From a checkpoint of a small mixture-of-experts model trained on Wikipedia.
Size: 9 layers, width 224, vocabulary 18464, 25M parameters.
Below are experts of layer 4 (counted from 0) of a mixture-of-experts language model. Rows are named router (the router's row for the expert), gate (a neuron's input weights, with its number), up (a neuron's input weights, with its number) and show model dimensions 128-159. Each number is 128 + 24 x the weight over its row's rms, rounded and kept within 0 to 255. Numbers have three digits each.
After each expert's rows: a language model's description of what the expert responds to. This comes from a sample of Wikipedia text that the model never trained on.

# expert 6
router:132146115136151124118095138090129114117137119089163120169168115153123112153134173162120159091136
gate11:183141110148166116177093099164147107115152109107140085161154136113131096121138172138127170085106
up11:098119158148081109114155134143131119104144150142091140130128147129134153112131090124122121181111
gate12:144147122120121114140113155087133096142139141125148119148153114107157130118140160110121117139133
up12:171138133157151183140148149094083104118118123095081135129131136093121163098132133124088153101107
gate13:149145143075110137142099158135150115125142116119103125126136093124118126135131071156117117134142
up13:133148177132149132103133139107150112152134103157089157157124111108125107127129087153137114115129
gate14:092143120106128156137167125111139091130147106101110112087152169104146116110142127137118162155151
up14:114130145151096142160124131149060163125139095154096133138157157132143135121096146102097131128114
gate15:122102121123147148138144133138107150116087116131184132187123150116138140148106109142077119128163
up15:077115182152142115081108108146146134082162119123124107135098119115133129090132101166118125148112
gate16:102138151183092148113115151106142116117127106111143121161133110154161152160157130143135108161144
up16:097114135191087097124098124101168170120090104100111118127129110140130135190140133108107108099104
gate17:154096139149134085120153164068126108120134134118120125133126131123144128115115138139115138128159
up17:154102191072158118122078112097135147098150150181127139107139107070159129110151119152133124125141
gate18:142118134143114120172125100112145152095169145107148095114145123164087110129138131107163116113132
up18:139149124142095133126104139141130106088139115112099183140117110118131166164099114139181093096104
gate19:126157153121121117114096105113117143136153127133168097143168134151113141136148150106134127115132
up19:074126176120137136150114143125063168136151145106134109160171125123121131146115128187147103119144
gate20:103117146101148157145133120110137176101113102106112109092169146117135114134152156116121174135149
up20:122111112087143154149153110093149112111111106117135133129146103142131129095146146137126172106122
gate21:145115114089156105136113152107135105116105147107184102190160158144140124123134119147083116095161
up21:124147143169133129125136109166159136136141120094136158140116131121118130135111145130122149119141
gate22:128115118116111136139157090174102129139118151144150158162144143125094115110094162156145116143152
up22:116115107163140124111117149141140153128166131146133129123134123101153124108173128117150110163101
gate23:138087125160147145116120147142113107145115072123140147152090125117145137140183143138179137142136
up23:118099106158127070093160118161121104138155158152118123112119108144126122076121133128157127119119
gate24:140104144046136145110137120096133120109164136140101095126131145155130077135095159151145117140133
up24:147156146153079125149158126109102136113092158119166135124099135124115132134101121129091088156125
gate25:140120136117131179113142121118126150152150134152147160147137128103136178151076114145128078097136
up25:122159098111126141103134109134134129149092125130141125118123131112105165118108157090120102120131
gate26:145122146127130119091113184096168131085119154105130131163127151148113117117153114170111143101149
up26:135130112110143133122161093119125122127113168109111133123119143131122162116135136134122133082133
gate27:135120116137136138130103129079166143120104153122156129159125098115140142148155082130142112157152
up27:109142106110098122164094112118129153127134146143121100108111125086089119136096121109141166146154
gate28:151131124168051113118120110121136135138163161094149102132165075159135138132200134122107153092143
up28:129103120154089100152167125131141155084098100088103110139109128128136125110128123147142153121127
gate29:150148137098137138158142125109128116098160147090121151173130116092118161132109151144161128103151
up29:157128143122151143114123162135097125111129124117136101114096111124133125096148156183114112093116
gate30:126105139101130152147118147173115101141112180129131121152102125130127103097125138104143138129126
up30:144140126155130087095162145096177164112141148118082132121165165090160136121140128134147130136130
gate31:145154120131142159097167112154152168146108145081114168120166181137148105112122127125102086115143
up31:108129144105136135119149107135109141114096122143133144129152121130124135150094114163124083106149
gate32:094091075169108149159109084092128176132117130140177155139134121147142104140146143121123149087137
up32:166102121079163153117130152137108124133154098081138118088140108107137133148144136116118121108118
What it handles: First words of sentences or paragraphs, such as The, In, This, However, There, After, and the word following them, e.g. The following.

# expert 5
router:091143081111102146138120168135152131140106087111108127160120159092134133146123161121130183134137
gate11:150111142140093122141169140157123130137123112148093124068134081118137118148160099096118126140129
up11:161118159173119115145140102146131152115137156118099147130098144174119123122087140127105126162144
gate12:113136107172114140067122124148104159158126109072101124141145073137136102169107133093116098124111
up12:114103129135129129091137093109141122178111103122132099133169133115177116150130131108163125142144
gate13:134139176181130163132145154108140113120098085158120159097113143137132115153091093098111115169150
up13:137110130117122120117158137124109134160108167159086114138113111157124137116083100088126113173130
gate14:144114118147113111126152133107137132148136153107132120142157166130116118116097128106113172115175
up14:145122113141177145149160119111154182102141116108127153151138193127118128181123104135125098112145
gate15:097099137110112124130164126118147149072190125120109163158145138137131134127064153173090097142156
up15:132097114138146147108089142113199180127132126081145131110097208149157144150168123097134127123147
gate16:147136128125104090163127135121128141157160105115128132127156116139105146112102124138183132147136
up16:129119172139137122127122114129115099139112141126116081137131124199126124130197143103112105134124
gate17:101107165128140109128094090112122128127110069174150159142154128116133108133094135103088118132118
up17:159105129125162107184090147128152122161116142065129122116114121102138100120114108125087135108146
gate18:149105077127115138088150197113091158082132136107142151082124098134105099123144138118118137082133
up18:124132094139130106119116085096179172154178117129110148184149120147118134110143088157118112099115
gate19:129120096138112089101094105134138104148140102110127111135125164167149136101115166147098160160134
up19:155118169124129111119123144064099064087135130136157112162144140133124133184110123105121141145132
gate20:137134098137117154076087121126107127093103148086142146140137132084114105083163198126133163141130
up20:103134153162131166152119079126110109146127132106127141128133131119079146192084074088111160134138
gate21:081151141112150145134130166158155130143121141090139159135131145145142128166153091136152126118147
up21:098099116143142132112125135155139114139133118085126095145136135111142124154133119092124127160123
gate22:131115111143088180085169151145113146106126144166108154135172103117133142144116110153163107135144
up22:155096136142117156084089152118137132162115152155141170122152099113152133120091110112156152186127
gate23:132091160164137116131150136115136152166097104123071119138131094136131118118138056110155087148118
up23:160173167107139135113072130118106109115077122167170137124169126133121138179135119117154106149112
gate24:120135115144137128134105174120136069128121124151183136137122124164149095107127176116170178134148
up24:167143136107154103160153136170166135124144082123127120122143129139154131058118103101155180116171
gate25:159078143094142149098160126126077152088134117108107098183153162116139122155110099142126138134127
up25:109147114125108169111112149128153128153124154137146139095138132152117110130139153117071100134127
gate26:155172094124107125107080169115117124122074094129126127116127126101132132142092140119112164122159
up26:127103116148146168114139091116153108119113149137180154153152131140133124119147134157168067078111
gate27:129107094147134142087078146155162074194113132143149142122159147113134145148197134099144139135120
up27:138111149136146107155141130124084128125132123140139129080104085130105136102146122178136120143115
gate28:101105117113104168108117166161109165155142114126132171125153115098122135175150167102123173131135
up28:149142147107110159104150154170137162140123139121130174101181140174136132139119135104119148128166
gate29:171063162086119142129140144107123110119103141112132133139110118092146126121082110100100129151153
up29:161089153124110139155118148130132127129100115152118131150105153131124133135109053128092100171121
gate30:124117121116131127085077164124141150173137095142172136152147181129121139164126128143116171104107
up30:132137118113159124082099153120113089152126089128147091163122126111130127132143121103127116117120
gate31:125080157144129068129102151119099188115126095124118123080136108132133129155178093132095152123133
up31:141141174159151083127105138143116099139154128080147141112121131156132125095159126104145170128110
gate32:123133088122123135140133137146119114137114115168132158182138123135137108159166167110124125134083
up32:104158165152128125154156133131131125145131108116133120094122145135123128125143128145107138129159
What it handles: Colons, dashes, pipes and = signs in infobox fields, tables and section headings, e.g. Born:, Church:, Preceded by:, ==See also==.

# expert 10
router:139117126134160128138116114122151100122128098126143139111106151104121078130134144092121187113132
gate0:142136135142112123149184135170150112100115131158106133161101167149113123102112121104101192156150
up0:149112124139126147129118112179122110093148097124114104158112138122123137130109110124101169168149
gate1:096094112114141130088098146132142108096136130119100126147156149086150094112084095115110157103134
up1:134102162118161138108176116134146165149118167134135114146141125151151150129115115150124104131142
gate2:126104100146117158138114152113133136094121118140113106119108153113110144142100146122121154119127
up2:115130134163172098145147134147127124133108089144157134144126187112112092142106117134144143143114
gate3:111141162134156127101145143104108126144124121114085156117141150115124119165118140124124128102156
up3:096116099099115110109154148119102108100168123150118118130140117143144157108143147111119147090099
gate4:104123151169103160150152135126134147100159150098116133132145107149153088127169164143157095115166
up4:157123145110105135071135127134157130165130138130105112143121169126128136102140131123101129140124
gate5:125107119159119155136139144156098113131145105127136127154118169129111118124103148154158168109122
up5:155123116138146099174110134126095125154138133131093145130118103123121124127110120159130102151130
gate6:121085124088137147145134110148129125168128122093161156078153117140124112175122117150122108116078
up6:146129076119119125134106133128141124124102130105128131128106113115144116149111111142147112097122
gate7:152106134183159115098121117107118098171103169139159165084145136124139113104126146123134140142150
up7:117117117092109119120130146103085167148150176140128066145149080164112137128101078146180128169142
gate8:144126137139125068113102119157149078157199122117128136130156124119147110106111161096119133137128
up8:134112137139119142120133130119106149144109137137142111125149134134125133083138176104107125107130
gate9:131078130144160104091130103127137132128081128092139116134131091103113149106122167112125128147143
up9:153108145088104144133141130127131161119144128146176115118140138105136151127074124167194088125099
gate10:144134140154093152087090150122153105087137109137146131094101122090142160153133142140109116138161
up10:086145164146134140148160100099124112163136143147128128159099123077137137119153120132101115099156
gate11:148134139141156099156116146140132153099146140140161132169129109113096113126163138149125163151132
up11:132145135110168104115109134120156121180116126162127118154157088132127089137141091131117130132119
gate12:150107121115106162126126148090100130132100147164136131146134067108140103163118114083110107135123
up12:101113138133126119148099140181115150126160143121137121127131102142135125114181143140123101130135
gate13:139136127111108120091095110101091106093135160107129099093140170139119136130128149126124110075127
up13:158139136139133084087124114118144119111117091113102090131144087143112102113155101145122123141176
gate14:113127140118140140117092127166084136129118133135161165116103120133141112149133134099107144157145
up14:128134125146155141109133128133173108127081116160114143117144121159178139148098084071082150096145
gate15:109136183135125123084121125180143089131161095100110091120112145124143124132137110123106099140124
up15:131147143128135144111136139163147139083099120135122093138120176157129122123139157082136124162120
gate16:111127098134125148123146156147130154099146088066124107106154159176139158160105121139127125154150
up16:097116157073136139161130119155130150130174103098073138113113094121115134109180134138106144126099
gate17:145160151084166164111094105101132121136068126099132135147154121123118110097077115168122147136141
up17:121166161121113120118108164110163122152108132101156169170126144132126061122193131106107125105136
gate18:088127103178102132112147154122135142120093124146078130112157115109117152149090133080169173051119
up18:190135160169116114105148129143120134100131127120137129125104116110074152118144121123103133105138
gate19:113111112125126106138124134123099108150114135127140130141122086154149107161122128136128173109130
up19:124100129115120157127150103106146142156150097114122112116121103114132086148119112132099145141134
gate20:114140136152168148169100097142084147128100153157119123111115143119119127163109147098128141156139
up20:113151168119180107151111108137104129152125078139152139127131138100117106112143157107115100140114
gate21:113122131122147087065089103135057133152150137132144154103127134126147153174141118169175136101155
up21:158144108129081117110093127155087125083129153136188149075108145120138131137126157105098088135132
What it handles: Word pieces continuing a word, such as suffixes and hyphenated parts: smallpox, slump, call-up, Boat-billed, crossroads, plus short nouns like foot, bridge.

# expert 1
router:101105135136117119100157163134105117154154142096102116166101088094109128174136147169161122121151
gate0:137107192154093115143156144093079109125176152096145133146086112127112084140146163142143116104142
up0:171116103138132115088138113165128128133120161129155128140184132140143133115153154120156135118128
gate1:131188177099132133136101131172144170142103151124118121153137081126138111123151140130148125152157
up1:130136078114153130133098152112151092166132136153118140148132112102148160099159143141167139110119
gate2:122143125136139146140120142104110099126111178124107123155108121107147141109134191101103128141128
up2:114138151129103144119107152115163156172107121114106129078124149162120130147158100133134146132124
gate3:154131150105136089109134122098117112082104137140088108162136099111099102170095099143124099161142
up3:140072141104170164149128114112154133116113102137116183117139120121117098111081142122089118177114
gate4:097116146138122119131117152128143134126143118135127124172095133116121074171163131139145143100137
up4:122112118101108110150109135152120135124146129163145182110186134100137166145144102146093121135135
gate5:088183169156144102154137129109152127118135107114095125140125117114134141130125121118118148121125
up5:139127086099125181130129104120110107105151117150163115114149135156129119112128157096123119148118
gate6:099165145162110100119131167135130103104137139085140115177130074124128152103125139159150096117107
up6:169111128118082105141138126123125159096140124127151174111118162134130113091132139138095147129097
gate7:131140128120110113115127157123117108131128179148070147120153134082123140128130148126165115156180
up7:119086149128130155145113087143131107148148134138156134185127113159114113173093103122112120136179
gate8:160141097142138103163116155106148104164133129082137118112110098107109138108136136107155115151107
up8:146104104116147107094115158101141140145143133125111113141106097103166118129121122126191131147087
gate9:085105158088151120172116127126132108136167130110106124134114142115129144106130111124125136149121
up9:107119129133104112155150121119091127111083132095129094153157112152122124139149148127155123138076
gate10:085066102131081113129131178114154132130081153138101104139133154131139139146172132125123115081113
up10:116141129155115070120107120116073147143100125119162131174088096099136154105109118129108149144144
gate11:137113060135117109176124153111110161107113110117164088126095137137130163153122144143071122146131
up11:090119119115116162120098132138116180159135109159110099135066148143100058173135112132115108120143
gate12:146114068139155145080076087136140143136100091156118110093087109164144134136155172125109148124123
up12:120119067134081152109130135138117138165123123164147131128115115122162134167133142134092142115111
gate13:120178128132179182125147119111153134101129108120111113099069140099087098138132097133110098130150
up13:119129110119136151141154137118094132080131120141105141151111124113120108115129139114119122120139
gate14:174110159079111139137120121157110097129164128112144116132124113076121101134086137124123135129114
up14:101086109125129107142086128125108117107125120090134111118110161084139108140087123143119122085134
gate15:156119115073140157141112132138145128139143134127112148112145120144116138152143129083120136082142
up15:136144111088127112119139114160115119154120137105112150128170131144114141133148092134102110119144
gate16:058111136115124139148127124119097092128140141170099144128140147127167149184151135131123154125126
up16:152161124097117100101136101128134115125138137093151150087110134122110129121117085117091126130160
gate17:092139136143165103093135139114146106139152096119079103132081090080112090168157170132165110131140
up17:142115137103113154134098133129110131141171165096152122153170135078131151121117090101111121138119
gate18:108127176150089113117117128095112121149174117109137103162151086151134143154130156122153112108126
up18:164125116119148115107144147137130124123094110146128150148131098074147109149130132108143125110147
gate19:154149131157144099160112161163102131177120113126162148142129147161129124151155150115105140148127
up19:116109148146169086110130154152121127185180140153149139140133120130098159156121090138113105117127
gate20:173123131108130110173122149104131148157127147120126077124122150102160118154116127111103173132110
up20:140140145141157128127130081141156114097087107133131159082121143122125138140148104121117129132144
gate21:101120125109079161114124129095143183146158122099120150129109115084122150138127089123118168118092
up21:142106151132135133130114138131164171137095109133088120128132155151138113094109163115137126122143
What it handles: Non-initial digit pieces inside longer numbers, coordinates, measurements and table figures, e.g. 122°40′56″W, 1,180 ft, 1260 AM.

# expert 9
router:160109111150131142124128162091109089081139111117148109142127111110126114178140159145112127103138
gate0:111086137127148146109078145142103118127110095149098126132152159096136121159091100094140168165093
up0:148095091159167113124095111106110097136118117139124142114104167099143123177127127100152118140115
gate1:112118128167148115111187123167148132117076085099142087107135117142136107112122112088112100121142
up1:129133135133143156097123094157108099150155147132106146110117123144145091134164130144192093132071
gate2:101126120154133121137106188130157084161087099159146153136175139137082130124126141131132142104141
up2:155119110100076172092112097155115129115126139126115103101133078088160129146151139106107113155070
gate3:152090163136126167135129126097149162128136189132148128121091119110130055091139124116114130095095
up3:141148070102095121108095128156160118116118091147090149173184123105110156114103125134129111167107
gate4:130090080140148113107113133118108157122093134114141139115167151110128066132097137137133136132154
up4:170145142088111169153146100156157143146116094142130120158157124121188126153134104113081130125161
gate5:124123122121129158113172145157158136133125053121125161138125170118117124150161130129162144109177
up5:110142163134144126122121065186126107103166092112137124115154125129138142136143107105107147141106
gate6:134143177100134149143111081124089092135126111104129172131103177114132107093101146164122144151120
up6:082101128109084128139130119139133101115090119144168162141149117146129119097145102149164116119101
gate7:116121153066100175127126143106139134127128114158096127109111140081163116139111159155088117119128
up7:089093128144138173100157165140112123120097108151130114123162131124160155118128128095121146148155
gate8:097135100106136114141121157119112137187188127109149141124127106107129149127163152118178137146105
up8:109107168140163146142120136141144181143154131147151108117105151133100149119132158145166103125140
gate9:153111133092096112110122153067127093084169145116140129136154117161138111148115122121156136109129
up9:123141099103167110157153080134116138168070168129155123133144129106160124116112105156102145156160
gate10:122090073138147100148138107101106113119150100143147145116106120109139119160190109108169099137168
up10:188122106169174107120085147145128108122083101137129132138150138157078138114125160149127130109092
gate11:127144098122171145185182173149146089097099092117158116087131150121134123122119153085137141140155
up11:130152123150126077128130114121133103159107166113118151141114103122143099102119134113156126139106
gate12:114098171130125142123097110130173135133112158142134082121114113116137145147138106138154142125174
up12:090142151107076139112119142080124189128155125158137167135155112121128145150091113101144145079123
gate13:110130132101097123139111151133153096174128196116125112139179110122113094083128140135146136139135
up13:144128105110129140176100088105147156129144119135094127084085147137158111128135093084072148128105
gate14:144133118130101126136163157126145125077125145106131132132146141172141105172104098117144148083164
up14:104120125130133159090124142163109099154145140109115134121123102119088119100109122155129128088084
gate15:155115124089116134076128148132125107086162126146137140125156123122139106159122130145128089089102
up15:177103122158136169069115145145096108146127133148128093099154145132141125174117113117120107131107
gate16:118118160137159102074116134122128106110167118117175143146121117126119134167147132145162139152128
up16:149126138166180090125115170148145119150101094091141178148134150133166105126112152154092120113126
gate17:144085167175178115136125148107087109120115121111126166100107093137136104178169154180139135091146
up17:125100209133114128172152154126111105116129100121139139139106133115134140153165153112161176103133
gate18:148084085164153091100082167103135151132134107133185149139168132139099103108129148144127122104145
up18:117137170115140110196141083173114114139145155163124121122136112119161133168159117102133133144129
gate19:117125143115187151119110118089101130144142129142132151128081102160132129137085118142116091085101
up19:170094119116161109150106100130143138124127103102108093173123165125123117134131137107111148160120
gate20:110112104123175129152161133124143155125145124132158151165136137096156191154130117142118123120141
up20:165150105103121160137132105087127102102162132156150109129146131078134131094155134099133128148152
gate21:137085110130122104087138129133121143132146126124129134126134148111119133193094128166143139106186
up21:157163102125110105134137139134126112175120092118113099153088136138122140103180145102113134169090
What it handles: Nouns after the, of or his, often with a comma or 's: York, County, government, state's, Canada's, contract, city.

# expert 2
router:146128139099127128167132144127118141080139162117128096145104165124133083095116180100078165140167
gate11:089120136157059140173201143149116121105114100133144094129104166134116151138094141120167122118189
up11:124172157104134127149145098105152154191099115114131177098137112100143151137158119196138128171090
gate12:116146106136106115141093138131110194127107126124103102125151104158094147157121108150144092145129
up12:122147116120125141160143120122128114103123120106108119127105171114139165112109158182147129130165
gate13:141167162121118118113163137136139130153161168117133135118153142128151151161133139139096088141150
up13:145119116144154154114101086146116146135164127086121132106146112159140113149150128127126118135132
gate14:148116112121134142144100118135114136152155148088130136136149147092149164120104137118134125075093
up14:120125161132113103097162156144115107137143115126101147091148076132135171154172110166135111117126
gate15:109105154155133139112137081135103147130096086070127137153126125142125141138146080166165093091087
up15:174125145115114114076135132118154146143134144164125166104145097113166120148137121164101071133115
gate16:140126110143138135129133103165159119148166138117103120146105142113099122128116105146159155108149
up16:149109154151083113115133171110106123137151101120142136072163081130154162138159137153119092111125
gate17:157141097138141135114109140141150142109128155151100125136127105149146142114163147067125123149116
up17:133133165085111146147133147120145156107170158156107171125117127132130175148086131117120113135120
gate18:154147138141103141133097094089166151168121139120132137102104117120149090131127169121092094124138
up18:123097135126154152098140115115128097123123097132157159089143124113120167127143118128106171120126
gate19:127126127118162138121163113143143133118151157123082171110163125127145120164144154120122148107114
up19:151154135165145142101128153130125089133117102125131107123095133149129138155141125144153113117133
gate20:116128138088126101112148134095159157136143125097140105139130155155106129142125093140119151091103
up20:123113071140147120156161131143164101125085143121148122120107124074111151124165128150133136130149
gate21:075115125107099178093130108134104160147171138130089139123165109100145125139088113116126144103120
up21:088139104099092142108102128113136123128077095143170151164142125122109144158098142157169152106096
gate22:133145092123140127135112163152052131093097114147135119123130174108112161123116131110126188137130
up22:108153186136098107128125087143114132100149124142143109131125101115096156146092091109158129113110
gate23:144131161127126088117109160109115134158083137109105121149106130127125116091153148101132113161110
up23:120130170092127142117123138127117125138121125179110103120110118143121123144112122139096149111105
gate24:113121122142113076105164186072100138107118150103115099138114113149116125124144101103098076134180
up24:140110152119138101094141180126100116108108120123116095143119166156140108116153118135130094136128
gate25:130128138123096116155152142133159132111120147119124088150126161152152128108094087131128162140131
up25:138145122134104068131157085112151171162150126125109131151121181165100119107135159128120129111130
gate26:146138159124116163135101138159115147109192157126140140153126162140102121107108112153163143123137
up26:110118095113125097142172141100133101133147148128173130116131130128152106088101102121120153126105
gate27:128152151149125136119107132155153091139144123097127078146104147170165170129115107111142127136132
up27:096155132104153156127098175099146110157124145087155111137102144124142122122113112183131137124106
gate28:134125131125119164104144132113169106133142128127110132105131119103150102157153115144156117106141
up28:129138142127095136109163133128095088146151091114106139081152120143139161124143141122166158141120
gate29:160132116131118170118082199134099140158165101135144114136113151147088126124130157132113140135123
up29:106147098150113159145137147122088100146123116136137116184088148164120141101123147093123190163123
gate30:160148109133137123112140171121121150151131131117125158140116145163141171123120179109132131113140
up30:145133129131103133133090134132092127104109139090156117147115140100153088112126128079074130138143
gate31:143158106098131098118127099126156099139107131103165122147137132137109135139159155129131173151084
up31:119104074084132139135097160135130112125162113106126093150137176148112116133099115126137132116106
gate32:134146108097129101121130112114132159126146153151138130142136109139113128140132161116107122099172
up32:097136143092159169142168147170103135145107113140123126151109115139137138139132123076143104109134
What it handles: Words right after was, is, be or were in running prose: participles, adverbs, been, began, remained, first, soon, well, only.

# expert 8
router:151121116090128130114120119141162140142126124057109136127105118117164110143110140127136155126178
gate11:104136089125104101087150130127131119184104157160146133126156107160120148139122106109106155149136
up11:103134153103149147123071143141128111148109076145114098120132149118093117118164187120163109117100
gate12:136108101118094150094126171159106137118121146155092124118122116117115125106110144126189139113113
up12:147148119137097116143148108135133137161131106127145137133086139112163158126147158120113130153147
gate13:143128108129108139124104144125132133163119166115121125117182123145161133164148123131128133097095
up13:166144115137124096123109133112095111172116157126169116131154118133112102102117153083132164122111
gate14:161092124116144099122118136150143148065114124097164139125148157140113143065128110155103154136118
up14:092150165115125152159124106123127085157109155148103120191165098112106140156132115097149138118120
gate15:148143137106148134162141134120137120124144135117106139134161165081185153109129097104116144106124
up15:152125173089138116073183127157149149161118153126107146169144129096104122157158098161137099124177
gate16:109143153147151165116132108153125129113106122090123125108105186092131085149103109139167116137148
up16:121108128110173155090124104124141109143103123096151129155112154094112090156132120096104158124129
gate17:131120151104114126102082165104146149109116127108135150145160107101150106136139135142148093110144
up17:147086131080146120084138092069128135114153138119120148128144096093142125119109124138111130126125
gate18:148135116117152151148141133142148116129110116099128136141136158137126151127137151134145148146164
up18:109119121132133113134132137112108140136140130143129107086138114095119069143124102103131100094116
gate19:163094148093164133121146091100119103134159154138109139086134108113144126101101183082082125127109
up19:155097120095133093147183098136163125125129129153129136097164136105122109102120193068094139122112
gate20:145152101177099170130107143129090132179178118097111141133109124088157144155163158130146090126072
up20:094103128120133114141137136155181125120107122172134118127133164105129130103132136148093182128169
gate21:117142138108158124114138114112077109147103116140141109130135130140130142161134144104118136106208
up21:096154137110129113140134105100101132166114104109145106138137119151100142138123108155111141112172
gate22:138136147113148138126138137150156122099098148102046122121113134105115098085105139129159148138157
up22:134134144142103127133126095121098138107102106142080124092155156139113150092133141109133115122113
gate23:115152123123120137113154131125123139111136118117098118081175135103138157143114094133121140147177
up23:128109144095099167130118148114166130131149120116108124115168114105150116158115086125134152137174
gate24:121120118135148120132102112092121145107148101107163137136104116129169126173137128087076094147125
up24:086147124125096146171111136140093141089178153097162135104092124128174101185139127137100139144165
gate25:121098111138146139095137100135095112090174113085155132140135082093136099143101131105175134165144
up25:131100143149145154153128139152124132105146068088119125147117142134123135153144126124144153138146
gate26:173153145143095105114166130096143131098124196105127141151127124110158111129132165137140133136206
up26:114093135101147147091120122179099174142162119152131100139146114140125138128121078125150114092079
gate27:097126145130128130124134120140105126114099125131136130088158111142175137109152114145112145110140
up27:152116086103113149128065117081089091132165166124154122179167101113116101176115136080142153123098
gate28:188082109129160103147107123131137136145163121126137126163129132128112109087083152123143181124136
up28:134141128118157144111122137098086109112151062091124100128160134123130167135150130125177107079133
gate29:137110101139121101137123092137127119201098093130139124129162108093135122112170145095117114169131
up29:149122134133090103157058103092137108123109145149126123143128117116156141128070140102145139097081
gate30:161116110112137156073141137116160124135126100116155120115129119122124120104160123127131135154139
up30:087150162104138138135119108161094118109166176149090138126137112145096115158117081146123118121137
gate31:135095149119108123115164121087101128146115105110128136104114143116136059117108138110145127127183
up31:150172122148132134158092150092136158146091106146159094196100097100091159144127132176109110091075
gate32:143114086098105111181119126172098121117136122143139107133146127124131126143130121074070167174123
up32:114150100145168158149168105103156133120113121136087131122081164100096113087087122145128158086129
What it handles: Word pieces carrying a final period, line breaks after sentences, and closing == of section headings, e.g. footballer., 2017., career==.

# expert 7
router:134153137073168131144147115123112155098112115092113087136115157132166093152114148152138126171172
gate11:113126126139115114132113148133156167157132134075145071120116087174111120112137159111136128140180
up11:136115152132119102153100175060064080154126151119169120116101104139118176162113136090117160103142
gate12:127124108175119139133095149103159142112111116085112169132145113088151118140111084156140125088111
up12:161147101117115140144148127132166130101131125104105113102134193141145192148129137157142152152124
gate13:129145159145163101135137137099156139126129132072106121107113079115143113094101133130125176123098
up13:181100124144102120106094123085157155108116150125139128131123115151089141132126139120085126100153
gate14:116152123132141159111156165135139145114163154163125135123137193165116101118112102132101143126146
up14:096102143146139131149102117116147182143119159138147117141116089139137126079114110130124150112121
gate15:151156102145137155160118086106172081080132089110188103118125171098150087105093107117093186125098
up15:158152125120126149155105111164154081113143084127176078135108122135130129113149156108128135164099
gate16:126100148103141114116152129103128142081122111106137132104151132127184144087128140105116146150135
up16:164121111161128120119135117164103151144159136115141120154078068135128141164133143141153111138139
gate17:148082137116149099133143171126113144086108188174161097180123104070158103079106132133112112146137
up17:144155101132117074135131111165134087128161131085183161118108126155088092115146190139136157125091
gate18:165125104122157164143116090121128159155128114081107100149155092117143143139128109150126112125118
up18:143127163212099146125117135105100141114105114144126108134141121143130138151131148109112125131151
gate19:164145117135128131171095136148167130104078101127127110116140118138194151126118131158096114132173
up19:144119096117135107123168124132111109150178129058123153161131131146114136203138163121140130113113
gate20:079125113155129143121108163156141180181117127135106135132113131134103178135135167134173128139173
up20:138140112176121123137114149147135156121106069152120125115098127159093148137128148115130151147118
gate21:132115149089123145127105146094129150168050150165116171165115115097185116090084129115156159149093
up21:176113121138113153123126151159155128182132136152134136120138154095210141113108137121125146122114
gate22:168114122078106108110085109132078131103152143138133133114151128089182132157142127116085140102119
up22:094134118122139122122114148122114106138121084144164131132161156149112180119121158159143150118149
gate23:190144121101150170141158112142176101112163148040129114121155164110112117132112112134113126133151
up23:085122117144181150135115111115096140123150097104053135086122165127129144126138108127129101105137
gate24:166121146094172145125137128096168130182113126134153115165144150137087129133193113118132127135150
up24:130115114107135150108139139129115090088145140143131138095128128127159149073092125127118128134115
gate25:110146103114122136108121154162134135138131158128101124121142126137167132144099142101099158150136
up25:099124124047158112109096112154090112151141166104113190143097123147174129102120097145157157151145
gate26:163123104106170139117115129122102123132128110121148139130168111126181130145076154126115112139142
up26:109111083112109160132125183096151123140127169171119169145100112143141148119139133160147111108140
gate27:122104113134115124120127141189112186159094126099166098139103092137137100132129122147140138125160
up27:162138104132125135127143172183141124123089125119052133147112131085114183179160185144147128138120
gate28:108144131144126135143140130112089125157139121107122130108133129146119087170132109131156114129161
up28:107157116133129150140112112080143137115104141155106147097150069109095096150109110076092135135134
gate29:129081149100103148127160114126112168103130144148135089155145148088128097067132124159086106125156
up29:110101123103150147130099116121111122132126126140138109108149167067161145071117074158121129101138
gate30:158128089099138182129130155140119134070120129116127137119129126127093084105133118122141143111145
up30:164108092125135147139149143103067106077106134145132127126120116143087120097110130150122139107152
gate31:144153140164156082146143151096110142104141074113155087150127143127141120141094140149104131130128
up31:130092131088135162123117081121127122161130159135080150132118106093107131143145114102159126132122
gate32:158146114119139149143120094118105097123117142136114125126127161156107102112136176120118125145141
up32:150149167104131137114119124090087133165154124154115142098146152086122137134097101155148139099161
What it handles: Coordinating words and, or, but, the word as, and subject pronouns he and she, plus pieces of personal names like Mc, -H.